Below are experts of layer 5 (counted from 0) of a mixture-of-experts language model. Rows are named router (the router's row for the expert), down (a neuron's output weights, with its number) and show model dimensions 0-127. Each number is 128 + 24 x the weight over its row's rms, rounded and kept within 0 to 255. Numbers have three digits each.
Before each expert's rows: a language model's description of what the expert responds to. This comes from a sample of Wikipedia text that the model never trained on.

# expert 21
What it handles: Institution nouns, noun suffixes. Nouns for institutions and bodies, such as government, University, Court, Party, company, plus noun-ending pieces like -ment, -ation, -ity.
router:103148119132114114118127123103132149141107098157109130122162121128128140148117117139111095118155135145141156126149120117127110122139136144121129117119123131142164121107126138106209148140156101060135138142133078103122076150132095122154133140130102137108115132103146163190150097143092147160167093099142120120144143143175117117105173135144121079109136107119124108125111141135104090104131
down0:113090140123123163177134090097089121131175153136150131162125095104130115110112098117127139168151127177118060163143094124150082164131149125151110122120137100180155131129127129110063113111130153111166187143147133138123159151140142126125123094138086123161112137151136114124113102149147074130163160113118138159112130106117136130125109083125143103157137094150138152101130119147142103138097
down1:158084131171151141122152156135095176142139125114141142151127127103141105102115134133142118117103124123132164165102129156097102138114098143114144142099141143104137096102139176103126141142129135119144085116111147130119133150149100102072139143163126115134123126116112130108143160132132113174130136159114116139123097138159111118121193110126096135168116115119134127138102080149092117148147
down2:101133106156107169133157108146101128173108127152138152116134120146145187167109123131138131095129141086114137106108128099076109124108132148079157097127107140102184108135137124117083155148122120113147076151118128128099115146144130129112101134117104133117150092151142149072130107158096149103156133153101104158107077091163130146136092130136118094133161117150125153109154120099090145109139
down3:145145107117122141173111144127148140101133108143137155126153112168158116188105131153112109150149099119119154138130139168080139131139141115135120151133125161147119094115158100116121122149154137116127145163131119091148146198105175121161125144139116139100146111092134145118149179136131159169115112157190095132094133081127141150124100168111133141146139103155149091140118091127138165123131
down4:160171166109148128101114143098133151130154126139154150095135148137153139098104141115121105173101114146121117147106120106136104153137107105122110157087120103099156137129118144157130127132154112142161116097120163120118162135139116137136118097093149103139151130151167176099147104138153184104140110163161145152132096117124109114128111137113156074120119147136119169126112106113141121118158
down5:128156126123152126163102131137121096101116134128100111079121137156154124141142121122100096136140144133132123139155130171136112084103153133151136103109126120100124166133123078173105107126143138148103176105133126135139139137139140133110160135120143128137123120185118100113106144127127149183133145130135105125108158117089109111161099101105121096134134151133118083131149136147150097136104
down6:102113108131149109134130140092117130122060146146169147146159154133139126120174190137143120119143155119125114093173125150154115124129153087118123135102111140107119138144115101136125098140139158123123102170147135114163133143116113110156104132119102148073117125110181135139136139134161179091119120156147139114142112123156117091131157145123098141069164088154139121132129110100090135160119
down7:144135168127113139129124132147143142143143145110143098141130117135086114099084086096168121084148109158118088139101105132161124129106117140111126105170110156122150150131158163130129126158141200117104137149142129139143162134103085128149113140170115135133107121108159133130135135101124164137139169105106093144138133114112125104123153115131106109090130122121080143084061099126129117080138
down8:120124126173151096149146180172110105121111106108113153125127113148100148118142113147089166116096141127117128089134109149123097082100104066149148161106125105128116147140131122150144199137152107157149151138129142129150142098126094080111100096139110119118132149131163165132126135143112136102122117145102173115139127112088146175153130132136100142146112080147147122136103139135148107141130
down9:165114088077139147114101149109144118163130136095122150127168149090133090126126152103142111164111098138154131133117111103109109115125130127123158126149119103104130094129133126118137083113112127097085115085131125145112131155121147138138099177166121101108138124136122141068146133139123131128102131073165105148113126088133068135089136171142097192136121111073107152114112145080090142149141
down10:134141148156149129118181130111157113108116079144113102138097160124114152142115116132135091091141107159080081172135150088186120145132119137165109164121119099131137161157121103106130118147098116119149137120145158107115129155120095105120119137134118155128149121116121109114097099125117137135124101126117113129091139137114143147103097127110162136086136181112107199132112115146138151141150
down11:104127122102109106134099128142128111116113115145136113108160104131123155141124131094128138147149158132116176179105147084150158133134096093138117129113117113147159085115112187140161110160164132140132097123142093149109131146121117164134139109141194092133145098132151098144141129103099107086144117156134096125108156170093113113080173139130104141142167127110115146133122088126134125123167
down12:093165120085133140151155098154158120151125084123124148098116133171127172155137150128141135121119149113148177098145107167160102129160087116149175104118149115097117093081100137144120171103128136135189069118124118105113136121135163104145088127126088127135112105135130181148138138114116139149135143089106144142132110119148150108131141133133119137092179113124127116121104134133135164094113
down13:125148106124122088156119093155125108104133178143117149187114098137098149117133069121147134156129177120105097132154127118156109135148110121121126097109151144150095159096085142156100124142117154100143124102120114068128129108144163109192118131110095077160141153130115093179126120104182094143116134133096120126157118118137158133145166097139106135138135103116071147114107106091114131137152
down14:149074153145079131086097098146144151149110140137117154092109124137123153111123125148117145131112162127159127117107132152106126123201125148081145129135135189115124095146123099098121143130138125194118093154121116160149118154089107088126117149145115142135151123155106134113108152155140092146153079106140147158099091096120151176106103136108110174141138130153141132111102161098105093149166
down15:135127145123111144142070093185181129137150159126126128098107128091125121120112158133106105122143154141146132199142157140146144176131116150122144128122117088101175133102097101102122150170092102175085135103095127164110100125150118161098144087133129130143117131125124118117176092101136069122140134095145117119112134183143132123126135133072098159123134132097126106120135085143105143150151
down16:172155162111106135117139135143154074109157101121102158147124119125144131142141156120128109157148141137124159085117105124096152119128128146117164088133114143111106123129132149156100179098097152123150087130105152136112115115116135121137129100115152156125157115106128160128098117108211127125120100101175111147108147142132144141163165139097097155122127122089128141128124134128082154111157
down17:126104114123122138164153134103123097158122135077135107176090118154096102129124119115105111151155114099155134126140145111176080139130102158204165127116122135132088183112113127102086146111142110155141129132126147133157112114091069138101095117139162099171116120113106094098153132092067130109120123139123149129156130140123109103128108125177152141110110182123126135137096090112120102155113
down18:151129129164103120130126128134144160102143127103126140123156113129115103156137159151133106087154122129136126130144095105121114150110162155080107082125073142070081146105086131158097085150103122148131118133130138119116120161137102131105112156093115087143111126141101089074116141107178130132172141104131171131131163125110103135134174123138102145104139147125120141147141111119133108123111
down19:136116159137114093121137119106125117124074129136133099131113110169146149134147077108083124162118114128139138149131140177153124090134144137157116156135144158164133142100177106133068148159099123143119136138083134132124068126147145120133109117151135094159132151109124060111130158125123145147179132154146127123146210127157110156135107136138148117150150112137126104119130110118102102144131
down20:078080122165146094101137136140109124104132147105094148193088135165140188122154102123101131135141105099107129079119111123152113109117101109141138092122135141142162128130133083147146139136175146137135112151112076113121096089138131183091171183150128131127134153132095125095157145113134125142096120157056113140150159126125167119086092115143142155124139141140124082136124117122127159170137
down21:124152130124140119115094168158130134110146125130157124134126153113096118141143143127137109112176129112147170119140154142125090132160120154114113096106104106129175104151127110128111124121151118136179113148111111094140109121131119133059125099118099129142098120124099165124149168119143128189145103139117107123090130100185147123115166107137063132127145160099142052140122100143105098170157
down22:136111114125096133114120166118072119093150111122141077128165129131128137110132070112157129131174127100067138153137118110157157142108110141107170130133091119152107110086142154154099100169171147206114131169114125132098121121118151146102118145132122091111139156145140108162116138161106138150098152134143136145116189106183106111143114075110124181164112125075108108174158120095144086133149
down23:148097135132148085112140162112111112138141119112149092120108135167155122127162112108079121117162108116132124143152135125103152110143157133108105115140112098155111166118134134189164139152105133154183135116126122099144097094117125135141158140152187128114101134157157130112117143135127121147107116108102163142117097140097146139119140092130140120160139137129146118119118103087153160148131
down24:166124148130137152166126164191131143138111099116177158126102104148138143164118145139148115112148113135113127141131087114120094173098151130138139100093138144113119149122136141135119087135138098157175137124108129133133119153108138103107124137120135117130141128128154131129128153134124091189124101118121114113060173136146118124125095128129151154155139111086136120144138093147093108141120
down25:095156107145125133123177122124131067111106103116154140146148105127090095146131122139156131095134128133154123136123129115139107144115110150141118112163130135157114103154180105088159089154133166139119156136115094144159128129129105136105128093169117125106114131164118092100104090109123126132128129114102095151150110121106144083153099124084105131145140162144146141104113126110118060100179
down26:176107135102113140118119109144146133138126109146134119096113153111179133136123122122100138130131098140116127126123137125142129136185142125129129118123137135130137148099093128122108158160120153082137098167135128129149118117092126074105085131151170118092111127173162118136175130104130156130141080130182141145120136123133111162119142173117105136088133147152090086110169155111138110114094
down27:116100138148106161112146157124083111152134052155123096141136137139141151133136115125170169134100107148095129126153143127104105129135183147153114144154140143127141133148139121144095136104113129103143112124170080115179132161135108143121137129090154156116101121140085145086070129124104139120159128087121086118121102107140147131122112148110099097137158118150150168133126149133141127114128
down28:119120096122157119140139177140089141151114112109107162144157075147122093163091119174104137162160089115111168120110131169114139137133111129122103111119153123137147100100119158143116121137147112131080133145118104159133135156101152137146105115145127109163086123115129119107127153100152146141111141151104128110112160121055163157093120084123102156137143159155095134158150135119152137106065
down29:139150137114128122101127143096120081186112118193143110108125102103114126136112122126133132077097091159111130147141101161114115176146099137154105127150154123117109108128137113115146078142130130154110138110117133124093136135138112090146114124073122140122121156104145112115108108114125143177164131100143171119129102121113162113118078186117150138126122110077142134132139132129164168132147
down30:146165112141119125101107112169153122163130103166135143095077142141129158128116137131140111137145097134054169075144102120112138154179117107126135107132174126098133108111150137143125117177129184107138116160109149163160122138093099126146161126131132190105062134134140136127146144092163117114117104148151129141128184087153152086141130129120131134150177111074067116096115136113134159092143
down31:134159154148168083069123162107157132097133174113133117142102107150169146131148193119149137142152168154155121104084126126142115125108121166131117085133116114151151118175101163118095132190158104152139123112123129107143126059131117102126117145116129091135101143108120154116085149100110107146124124140135126109144139117150092135187109151126177200094129090130143131150150131131129128126119
down32:098121130124134155157140070129124118141089117144112141117145132141095097084134099118112110087114131128139135130128121107119149156140161112167180118180125128148097131159171126096194111112125126133128152110138123137137139112125128134124118136122115142159142114123126130114137123121121114117104099110126162147146081155111134138143150134109170117151106146133133126098117116115121107120145
down33:122159109124159164133098109156142121136103124108107133137155106105105123162131154086131141117151124141148159131107145121140148114074117186130144119148134069163108110128114176121120104119132122159113139119083129152104112133127128152101085165110107101152097127116112175108117137093133099111155142115085152135100141143103071136135133101110144168117130122109090095165143081169140071092132
down34:103116145107127132116124144164127079141122135155122127110110126162158130113132141140167134146175138143099104079147131138164120141074145135101156096130100125110106152133082119166120101146147113125110120123140135136112136149122123082102112148142126082146104155151151122161102133131148110135133149144075104108106167125052140134156115114118134136141086168114123139132176101117133090159160
down35:114103129110147137157138151128157106122101139191144150165119154118142153084149155129132127113109131117159139109091123114148149108113107145120109142127161117103115125113118146115129121135136160096120111134165124138135172154126124128123127184134109169122130122113065098131150100146105109091087092115131108128174120106105148101145082126166110107168118172133125113181095140112134173122133
down36:093155097151110130139163121163163137099119127100126138085133141106133151107116181120115135148133160144156100138098142117136146115148144071101131102158156158175101146104110071109131166169105165107120129128109142116127140120126127088114132127155159148139164155109135121136179171104111114153129137111132129143142169123137143101099102144097131126116124165142114093133143069171154127145100
down37:151102118087132094094094135174112095130185161149140135124101146136152169109130124120189105141122176128148117149113107161098166108184138160136143130126125119112177107100107171138139136107158146138136122154146141132151115095130118150072107137073089101140147130148132090116107134094142127156106108119145116098117110134149086128130127113129096127144109125098093133126117103132099135136162
down38:099140088123132123125148144122146148099130144160137124133089110104150092128115145154115149115114139139076090117100124153174119124121127144109122127154113090102159121095138168118173121103170119112122120103131103168146139096154118125107133106187153130076157133131113145142154130171137129169159170112145074109124122114132090110137144139109101114107159163138088151116154131165106124171108
down39:133155126145116131100143120098124104110143120142109144106124158133149153135138137120153160115151122106119111171126139130139081157132112157085133152138115123125145119132102141155137114145154131159177117120121124183167111134097136134114127149109156103127130149158139138138069160140145153128111116129140095084065088140176159079131176127113150131087116101139089133093078126109101122096145
down40:108137108142121106120136129141080129121134117124100100125157100163135123140128126132145082184141087113132105133141086149163136146117113149130129124131125124156118116155113172150148183115125121109165099099116149107084155161124091115113103096201143129149134081089136124179140164087163129083113137152132124145153125126086134128153143142126156084111123110078137101084129137136128153096144
down41:132126142145141137111118130127126159144118147057049130118077147124115144189120151152107104129095138103140113114141166128107115141147162108152112091112131143096125121111183106091167150115104119127183132097143144074076151151108141095153120121141123136107144086104080148132168106170135174165107161140140135131122133156125128107127148112132173132147137131134144124143121142133138166134127
down42:112143129114145112137156111162163130157142124098166119116114127168166137114110127102137093121146104125152161095119116152145140113137198116107161166133122130086102159100131161159075148123142120123090165149133138152139116129145110126090115155124102113128095088127152146154123160093123080126112070150128122129111116163146098139149126115107097084097104099153124138122129140160137107136098
down43:111121124118141093131093144164107153146116114156173110114132150099141099135105132158129135124098159148114191161112143153136094123151116124116128124131161131123177146084148106132096115143124126137140142137127119161121183121189147067152136102147144125094120109172136088133129137112123139140148131171128142138138128118129123119121155116127089109172105078162127145145126152092114129149137
down44:106117160097133104133098080150104141140121106136147150122135130117155165116139161131104099117096162164151108126118116135182126084140111145140121123168083111147129130127138149118130146176096150129123159170091142122155136144132101142109159121101143074134134170133144105146107136181101114123106115100096106126127183136160171123132149139138129150123091119113146139120087083144137107149175
down45:094077108147165162124116178134105163130101136094098137128154129119092147189130174142139081107095131126142124074152113175125120140105131123085132159104133140131115146116129095134164101127156126142109109107137103152143140121147125143147175119153108107113154144081133116109118185150077107124116141113064128123123096115129098094121094148134133115116156123151100101115113117151110117144122
down46:126126138111154138102148159110162135069131108093098121134088141112155122153133150165133152148149130099133169154126138077141140116112177131144144152123092156194141147157107129138099137164114103121140109082068093119139088170158153145131117159155127124150139101122113142112137138165118163156115138122092131119107093111108150127141100092123095135123173151138120136136106111117124113127139
down47:138114120162097119124140112159164152111141150109116131162144149107161087112134126144129134094124090143102117139120120132147135168172134120125131148132154100121143129108098148108131107137114168130152115146124129123102153104115135161131106095151133087112152141081143113149186091121103152093127067130117114077161123129143114111120129104151125108126113150131130181125126130129121134111135
down48:136159087135123143148133154112137122094130136099139088156110111179127169142122146075148143162131186141129132100132169147070138106131131121129136088097105138126130125127074159143155159112136154145120157147133127139104112122158143144058164144124146121095126114112113164086126107102158100148127106081107102117121117136131141140153115095107095127129132131117103100140110086145148099086141
down49:093124131102125125157135129076129142153119139174121142180134075151096134115118109113069127122147129142149148148171124143135187133107124155107122129141133115126114143140141134117080102139118116142103124187072142102129114150089102157121130100101099143149126112111139083153100149102117149120105119127162148093181130120162107101146102145109117132113137098134099135136127133139137117106102
down50:152148112122130130134145197116095117095131077108131146080123098117127148169162100149112144145126125104121120146148134136102146192122111142100159109143114161098123112160152123154112105109096135141150150128143119127148069140165136151126087156131123128150134123138109158107123128113162143141165130177156133109131175117144095131134117102139120097133132149117133113108165138134093102158139
down51:104118119128144100119111170127117120169117136119127164155118136149128141143127116160123137141138127133124140135139135120086155144154119139086149104150084084093129110080128111141111147152115155135131095130118168115121082128116132158182127117149133139130109144156109162143120109115180140154106109131106142120169103109158146105059142106123089103133156137151113143162145151098138150129157
down52:117112129149130103124160115120135092159139104146111097112109146121113101057112112146106095158110096112089143121065077141117160132114132163152129122163131089127109154106114178145131108138170113137119168149101149134152117123142102112109114136104146101156129147157111123134159106095166097125069115125139122142141128146122163068158127149101156183127089151148104189124084131104083133118130
down53:139156116101131159125132101164151129112103171136143146098147104114166155113125156135109179125111151146155135112132132114131149084130095098098146101111130125119105115087104154129143109102150097145130138119166173112140119144143192137126160083132119136187103085155134150144103096172117135080132064155163170122155131105142130142130139114124114134163133140091140101090175124129135093131110
down54:125127158140097140086103094107107115156137133114103115089098168115166128139122105138118117147158138149098108107112117167112102115118111149122138110120089149087123143103132133105132138166115132112137110130116139097185097105144142118119101149149159136113131128137161142143105136165125115142135128060102150116126137103108138146114078114112143105137142130141151138113151111201133104092100
down55:152110110133134154103113100079121130114110120148128103126116144184131144122119122153184135126119093128117140134089110126155082106172098160131112105140150102054169119085129136100157127097149137133118160126155121159135129159090125096131170140128130152129105117127081105114132083159122207130115123113132122096114147099115090095153088117142102094148162161147080137114110135124090126125113
down56:118136110135123172119087116114101158089139153103147122105102142126136119095115167119127110127141113127139098123127101137102143103112114162146126143116111135111128132080101135150085130151110069108124115183089162114156145093124159139160113116149145152116154163090109154089151132157142127125085152135128099106188137149099110132109117110147147131156098128089126128176120125116117170105107
down57:137118131120131098112109132146112116123082145145121167087143118145114131121107158145125161111145109127101145144176133152128147125097150077116164088118117113133108100109163124143125069156127136143114127123104118106089127104126141117139105103175067118081128079158089124125143055151130136115089170135125142165105115133088128114153121145096100107131099072141117082130120086103104113094159
down58:148162131113120105132140132136129155118151111149113150117078128164132133101094159132107142164155111133107106110147095115138154079102165140112168097115125146116134172099164135144140143100117179112142113142092128134130146141150157094109109147117122132123143144138123158112098103088148159150133166119147153139142106078086173140124136157166158125122131066143116128083121132147129089113181
down59:143075104115129158106149139123119161115151120106132138134149144099113174096109098119092166143105112162097175108113085115156169115150118094123104117135091168126130146125113110157135085120140128125157126103137138104107124107157122147104144115090136121172149114090095131139134098116125183151097101139160126158154155112149124103141135111102132057084141105137101147145117088148117098141180
down60:110117125153155126130137095139144136112151119100138160114127132107171154062124141144128142103155099104102110141119087180134138129135111119147111130145077086124101069114093143131153148136108088095127151143129143150109094106089126135097127102132113113115085120138112103157111118121105118137116089125160113092130137140112168126078164111131105134133132127180119120128101163129145166126116
down61:121149158087096142117121127140116124098101134147125109104118077142107137107108128105126122094133167090149110124149123116155104114099117179143124118158128127153148122107178133124079125159129133154122127108113124096137107116129076115140138145077127129168129139151130165160116121092116107110141122110099154151127166128154128100124112142129154114150121116127112160105095132174122154136130
down62:075129130150101163156149093141127120086122149130148118130110162117148126101164133122112106091141103173104128122119133156117100101182106103141128097159125148104078166111150116124159075108133126133173123127158122095091091126134160116109140194129114174111132137131086165138128125116129126124098108150145102123089127162087145147139103125121137101126092077120156191141102152182166138100136
down63:124066135126162100139129097156150111132124113161128151126091167130143129137156099108135124137121162157140091176162156165169164144139130118152130166160116127144103114106113148127139143178115116121098132095136161152106084111086136133084098127139141108127097141128086100142139120155107121102097133152111155068125120164112114103142099129141161099101076127196137094153097142169123135169152
down64:164112099146089162130171136164122134120133156105125105131120141101114141118107137081119164127123132118165118093119144113137103101153171144137130091127130102147143143106131122124115139116113147103136192079166112136112102115102185136170114138165162126090114103167086153127126115127095080085137115139122168137121141170130124111082098183111131116135170132190078121118115144122130128141143
down65:131136145126115147142074123095088150117113128114126160112125138167131121140145143167145134151100144151117114122166095100164118147106117130150091114122069091130123116114152146168143066154075090094169130112132150135117082136131137135160177118119124166164159142137088179133102153141138152098123172104107137122096143133122140117120108132140117127111151101128119165143111098135130061118137
down66:157129194155145154156170104089110106141127150080109106166115156141130109108132104079152103124104139104165149181096135137140133139124127154140105146138107108109110123148133138150101126128122165175120128138114137131130119104131155154120110103115127093128116147133119093135116111099137122115138161117085104165139165163123142155140154108122142142112103151130120140151178124162125117136111
down67:126133172104103112145098124175173153092130147130140065129138139139123127118145163127120121119127119124123063106143111133137112133160120107116135146152118112155143090156088077168123133159177136152130124153133119104155122149125086139113131156123108110103130151151132142124119103108163128121136094102172153090134144131137190119080148130163125148114075176128131139131131157111144136096129
down68:132112106166113125129090128130136138150108087106132150143111136078117118138132125168151094123088101170131165144111114140105117119113101146104113105091141085087146130103148122159145113146133134159101134142188169149110142148108135150103126152146136153173134171103141156110149128127155147096103104147126101130151092105088135127150146117137154146150116118083135163165089148145141157113143
down69:167098125095120141130104154121107100099111116145143115127101137140117157157106104183131164114152083107162156109106125137142112146105101143130080139173121161068140141115179140151150155130133091139120118120148132158116125109146109166151122115122189150130092151148123109144125082113099174107135113113144149089106147093145156155108136113134107161116150143115098119127125143088090134153116
down70:116137148169127114135132142102120096119143122101091097132133145134124129110099082112155157146150046126127133127110152106113081099098141094149133126175100101130139109135138095138126135111132107166116153107153116130094098134132093145064121112127142116116115113121109131126109128113106120162129160125138108137161143134190162100162128138102157130161095116048111093135096134173156139127120
down71:149138148122139119153098127109140146129099159128118136123122152144113105093117148130133117184172157102120104119144116107133114130133118081135148184106134158155126120176080136156128110193149120130142117135148124124157132180110153133135142125110132119127116113132185145148136165129091085118166094144129166144080155136136124159149104129174129138150112172123152131160182147143186128100102
down72:135118135156133108150116134119114142126092132070123142114114150142101131108118151080140142134146094122141117128142142197144124133121114128138135105131100070109155132111099120122142104125139128120083129136142139103149095124102133119104118179142129145112119143119075148115143096138136130113098135157108141105167136170147134125133084121117126161130083148161124094161158152126125136137106
down73:145146095110140135160137097144140133121112092156151154153125119144125138109108167132113129161125090097118166149122162120142114122098132120180136173060152135135127128086161088126103116195164103095133124154135126119109113134149167142137143084170101133117121147121113152116135088134139091112116146107080073132125133162131086094132163088126093175133155135139097148122161153122120115109129
down74:119147120139124071139165122115135142130134124088142134158140140138105147095180123113104113123152107110132126100141089169145121118163120131122165144145100193128132107126105138137143135086184109112133130124111166124142179103086122107126141091185133134125118133093131147077147139094103087124134094126117159140142137122132152173117150152166160098129144154154157125129167118102146139127097
down75:115153122085106130158150160136088106132089140163141122112087108171131163155178126092094149144138136130148144096156109133155119185104107104135133078125139118100150137125127126156138148151137131116125137128190104141123094130140145145135128145100099114053102127108142127153160101107089123117126140166127176122162154149156125147061107145144133099160142124128148112120145154133120156129108
down76:091134168135111139150129186066131119138129129126118145120124123162132144143077124129098160141128155100143123129102132115163130127135158176139121122101074144133122175120114077136085162134155117179132110166116068133172067145133129160137144090107134110148146123137160144136084156146135141142113136158138118134094089081141160122129129121122173098142155109182094119080131104160122080115146
down77:159140129180108120104059131118116107153131108171116132144086125110092156126096130131130125120118136142117124113134133142121133127127103124096111133148132162140122185115160094129120171111123151084125126104141083136136121109137111108124113127150132126114119120109107129112081160113122173152123138143093083144142097121151140117106185143106134112167171079154164081147159156122105141115148
down78:081148108177120130128153114119127119109098146142108149101166119143124136137141087098195104146142090122130135152148142160173110140181158133136099142206134155138097157101148136108150117113138135112137127126171152131136154123130128062115122148150118140129104099105091099123130114110142107111147158140129106149125130136171151124103120160140132107106122136168146137082128102117166126115135
down79:148111146117104128107089138106141113126143080103116133118121116127082138138107128099159058145129103131093118137158153134119121164141175146132136087072148146150127112118133143149120186137084114095127133143167162116106082142137162129138156111154136160150132114116094163124126145150136117134109097138093125094114122143145106151125189133093165164150135142146137162156105138092147112139118
down80:153081164127122137148158124143152100169151106172123124117101133099108127113134122112118104133097119125139113155159127180135164147099164133120138158130141138137081120138141145107134106122095113090123127141153136119108136130096138146138107131162128137120115171099099143153199068149139079079161111145146172108138164171095128148150104133128115151154145105154130100156111135135168096141180
down81:120117114105158141094142105123128164105123135143142152139139152113148132124152149122115115139109132122157188149120157149132132180109138094152122164108159108154130149131153139113117093098152129133120096124180097112133121138131119126137123138099138136116139078141139106189138149104139131188152143101131139106093133127145123084102090093081100082105131119144109140133143140143147106151135
down82:118143124151150154087103174143107115091145126140128161150148114112159150161090147115132171140134167134136140112145150110111101118133105146130095139142120135107131070110150129159122140103118133103120123145111105135106115096135092132148163150097102132154120105147123194138077123149137081131109126136129167147159123096121131149168173113078082138146121111112166107128167110121166130119109
down83:135147111136128137171141091141158153089135135175157110163122119135123145072131129134123113120116071128131173173105125127122116132130120118122102124141150186104170106134113140105096148122132164134108132152110127157122174157119087100108148107154170143150098105150144113096167126132131156091156093113128084128139110107114149107083099124108075111168157073140112124102108112080115144117131
down84:126122117100166119167121144152139137124123156128123126172136064172126142140113111087103127142171180111116158153112104110144117156143162133111128099180100158155118133167133119126122120115104121132088126098124136130138091146133102154114151095064109140052105096124114142110156136142099088132113156099103135142121144137104082148119088143140112134163094162137096113143160115148127114138122
down85:134134108101104158125135129111097140136185141092094117142132151141131132111143149114097109118134167120126121145096080123149142077118116125120134113114118171170138154143103151163139103115155114123107120145085138121143112143147129128157128159108169125126094093154140132134121126151157099046088117125134134105144161145128147163147123122172110119130067118120076179113107102122155164153098
down86:092120135113082135126139144120126122088130130131093172157122131100139104168146148124134161169132108150110139126108115146132125133133164124150139126163151129108144131118138112126106141095129089071134107154165111118108111074164156117126127113090174134116136091119090125094108096131124150131134122139162088120166092110122077117122106149117159095171134101133145161117100152124093160131154
down87:153097142120124129120152142114083115091163145111113110140087128163122176091124140134112168175143114133110112078118077146141155149131103102127121119134145156126141132168130165141129142124137107113133098124123118111117110137090069087125134124161104113134129092132116113162112089147124147105124122090168131101118146152145109143126112111114109150107136105118141111091150113094129126127114
down88:126123081123116169124150104137090103093156146128132088102161115131079134158128118110138136115147174146136134130136142106196111153113111154088133117181125154121109155110132104113129146130166173146160130111161151157118122094142149178119161151137114130135134144102124150167153114114141109124151132100102099155129139156130110132110188101147097113117118092104102063123176121113130144127118
down89:138138158122134133128102109137108161116145086143136108125141161130077122128100136125113129150094109144131134108099091106146087122120111140155123127085143110171126169190148094161178187141112102118137165082117129150153173097129100121139096094082147143136114119137124114138110166204097124208093139091115135138148136119149086123115142125126130132123132142123116129177142129131114096132131
down90:119101136114131133140102145116091116162155152136143124128119137162166126162139106155129144131100167127120143142099124151064154132130097158081125119134138142104129095112171102133169142111128111150138090160162126097146106140149136119132130141135101163120118116177154124134148110089112152183143119119155128128104111109112140116172106117091098141145147100111136149128135114168141115135130
down91:119097107146139126138149138125131119157107199113125156149184165120130168087120155145102122135140136147108153173139131122128110136130120148096119150139124135154138115165144150125120139124152153131137141205094107147111132111091128158127127139120135139147155108112102148126152138136150124146166131132146133070110176201151120138132104117120173144159105154124132131139146111135124129123084
down92:093177114075159141168124106145101162103141149110136130130125121112151110113127159138151122119130121120126062131122115104107137121142157074154117126144131113110172170125125108132121138181100107154122128125126144152088145080152122161160151124101131113132131166114134137111131158116123084147128158085086128135105135146140142133126143141161092149152094135105142119151118093145141068144112
down93:142149136139124125122159119134139130127145114140096127094127133141175113141121119118171130130147129128151128133099137149127095121125176128152134095124159123126090117101107141112136131139086172139114146161137148094144161136067124211127205108097159106145141131112107160149147131123166120133130167135115109159085149084110162081143106160099154139137101149121083104111118146146180137137161
down94:135115099126114103156115148151138111130135134118095153137133135157138107097113101064110146131116107115135134130088129127108166117076166134142115121134147141119158184093133160114132139115166165103144164141150091170162152135124155144164076138132183067113103135083162150174133131118137130093140092137155133133134107100133119103170144174108132135143121060130084131106111145115104109130110
down95:135091114125117153133163151139128146121133108114100133137101157134145144121136112128123099148101157128152104128193103101097149090123141138153173112126178113101141164151041140164106135132129121111130143110131145097156141109127123148086110159154145126149102133149115109128086123133161137126180130157115146134157128133120110151122126084163130170127124119125099144100133103134132169134157
down96:133111104111144138135138137152145129150134099109128148116082099139100176104100139126086145147125141138142131158087135150092154132114155104112168135103118140088133121127150116140115139144127090119154100114121132132108132107105126143136109103134110119131139150128094148103114075153145091085125148075138138118084111128110120113157169124134118169116143098133193145124107154143102104116090
down97:093132123130139167132100156157105126093124142142129131163165126103159142124149129146119130149134121105115148134100123121152108093132120171116129141146131116126125128167114144160088080149104105133136162099147135107131095108096120152085160088062115106135119156125096171104086120105149102140126130140094158144086112158157107180155148124096125127175105155150128154126153136172097124114122
down98:104129098173122120077160109123118117109166130125134149145166112147124114092119118140166152124159109094112126132112147162094110116128157103121089182127091132143113122077163119138132125125127130106152167092143134143129135136125125124158153134100146130128126127117164154146107122093129093144070100161121182121153087113146129129091151169090136111179111119099112130122079159155132150096145
down99:114155107083142144096111163107139067115152155115142136125085114147110110116113115100132116133140105130156138133076129128090126087100171126139145072162131109163137125138181117122111098130116124079116149095144114122084128135133132092156114099097128122140105137106135143136127155097163121136138175125108148153132143095120104168129127119103093124156139130092138147166145117103143106141110
down100:143139138110137130132110166128130098160164108095113122122145130084122102141140089120170119120114141138094173095103099116094138047151140120130150144100103097098080143166120115159140147143132108189096141135133154168144137139146151128098109142141118125159104115135078141144094118131122115098150138172134118113107151169145046108150113077118074097128085108116131120115129151139155131115132
down101:139138122105111156133125116117121141117151149126150130124122133140124138095107148141085126080161102117121083119109109137114117145153124094131131137106162187167148133125136058118135115107173176123160123122116109105132147134121100111146127129152123127117109107126158095119112119142124103169132152104106113152071152129095218121118178107126133112106154104176071105117139129082133137129114
down102:138119104145131155106185159131118135142121128136090095142121145135114168109105124135161134078137148118121102115115122132094146156115113134113188129169134100118093127127107114113114128110135092127163128179153141121149143090115109080128159118131089105130152099162113138080092148125117160086103070107112179116114102116132144141136096131120160173119138130142109122112160133149168146125098
down103:107152114132112094159120144127097110081144137071088157104123102129136140098131137074127122151096135137099115165090122062156115166125085144124129119127127092147110097125090125144146161156121152109100130169110155108142145110162089148084128117119122082101134141099126145144143147128164091090144123075104130134117167140126125130126116143133119104162072166125157111129103106151117110144142
down104:124119156130167151096115135161162151116124156115112171125129128142116122119137115172120087119135165111111119143080142146085184142163175123118114148102131118094133119132129133159129139120094131175111157126150082093159113131101138149133094102082116090138110134114122146132160162121132126108097133132118140164116154128155085121121119151141141146117118137100146103153140123141131139182141
down105:126128159138131106101150181153166160155080122138171135111126078127111144131095149136088161158135131107135139112161114169147159148120136114149133116092151112092168083158114158118153130089144110132093157154087182122099135136130159167122118120112096105105124098104185178131133087080146128109159098122156117152112128172144142136107128139103112132134178124189146124128140157109147145105165
down106:124113102144144133102101158154112132140124106120154078088135129099076105142117130168174116154121140102101120119156125105125084125096156130092147073116136134099095119174111115156123121137095139128153147130107137094141157113143122108106126099101143142138152124126146126171070159144117109181104130113148145112118159108139141147134116101127119151160113094083124096170158107128093139098119
down107:120118095150134108155159162161129115161104106119103132107109113130094202171089079108116095090126130128154119133126158131151159130141161142081088091098077133145107094159147147136110109161115182117123136101114140120136097131149130163133119142161094155112147152148118145093156139132140190134139128153140072096161113096120128112146154119164128122120174132140153138154123124082109105135118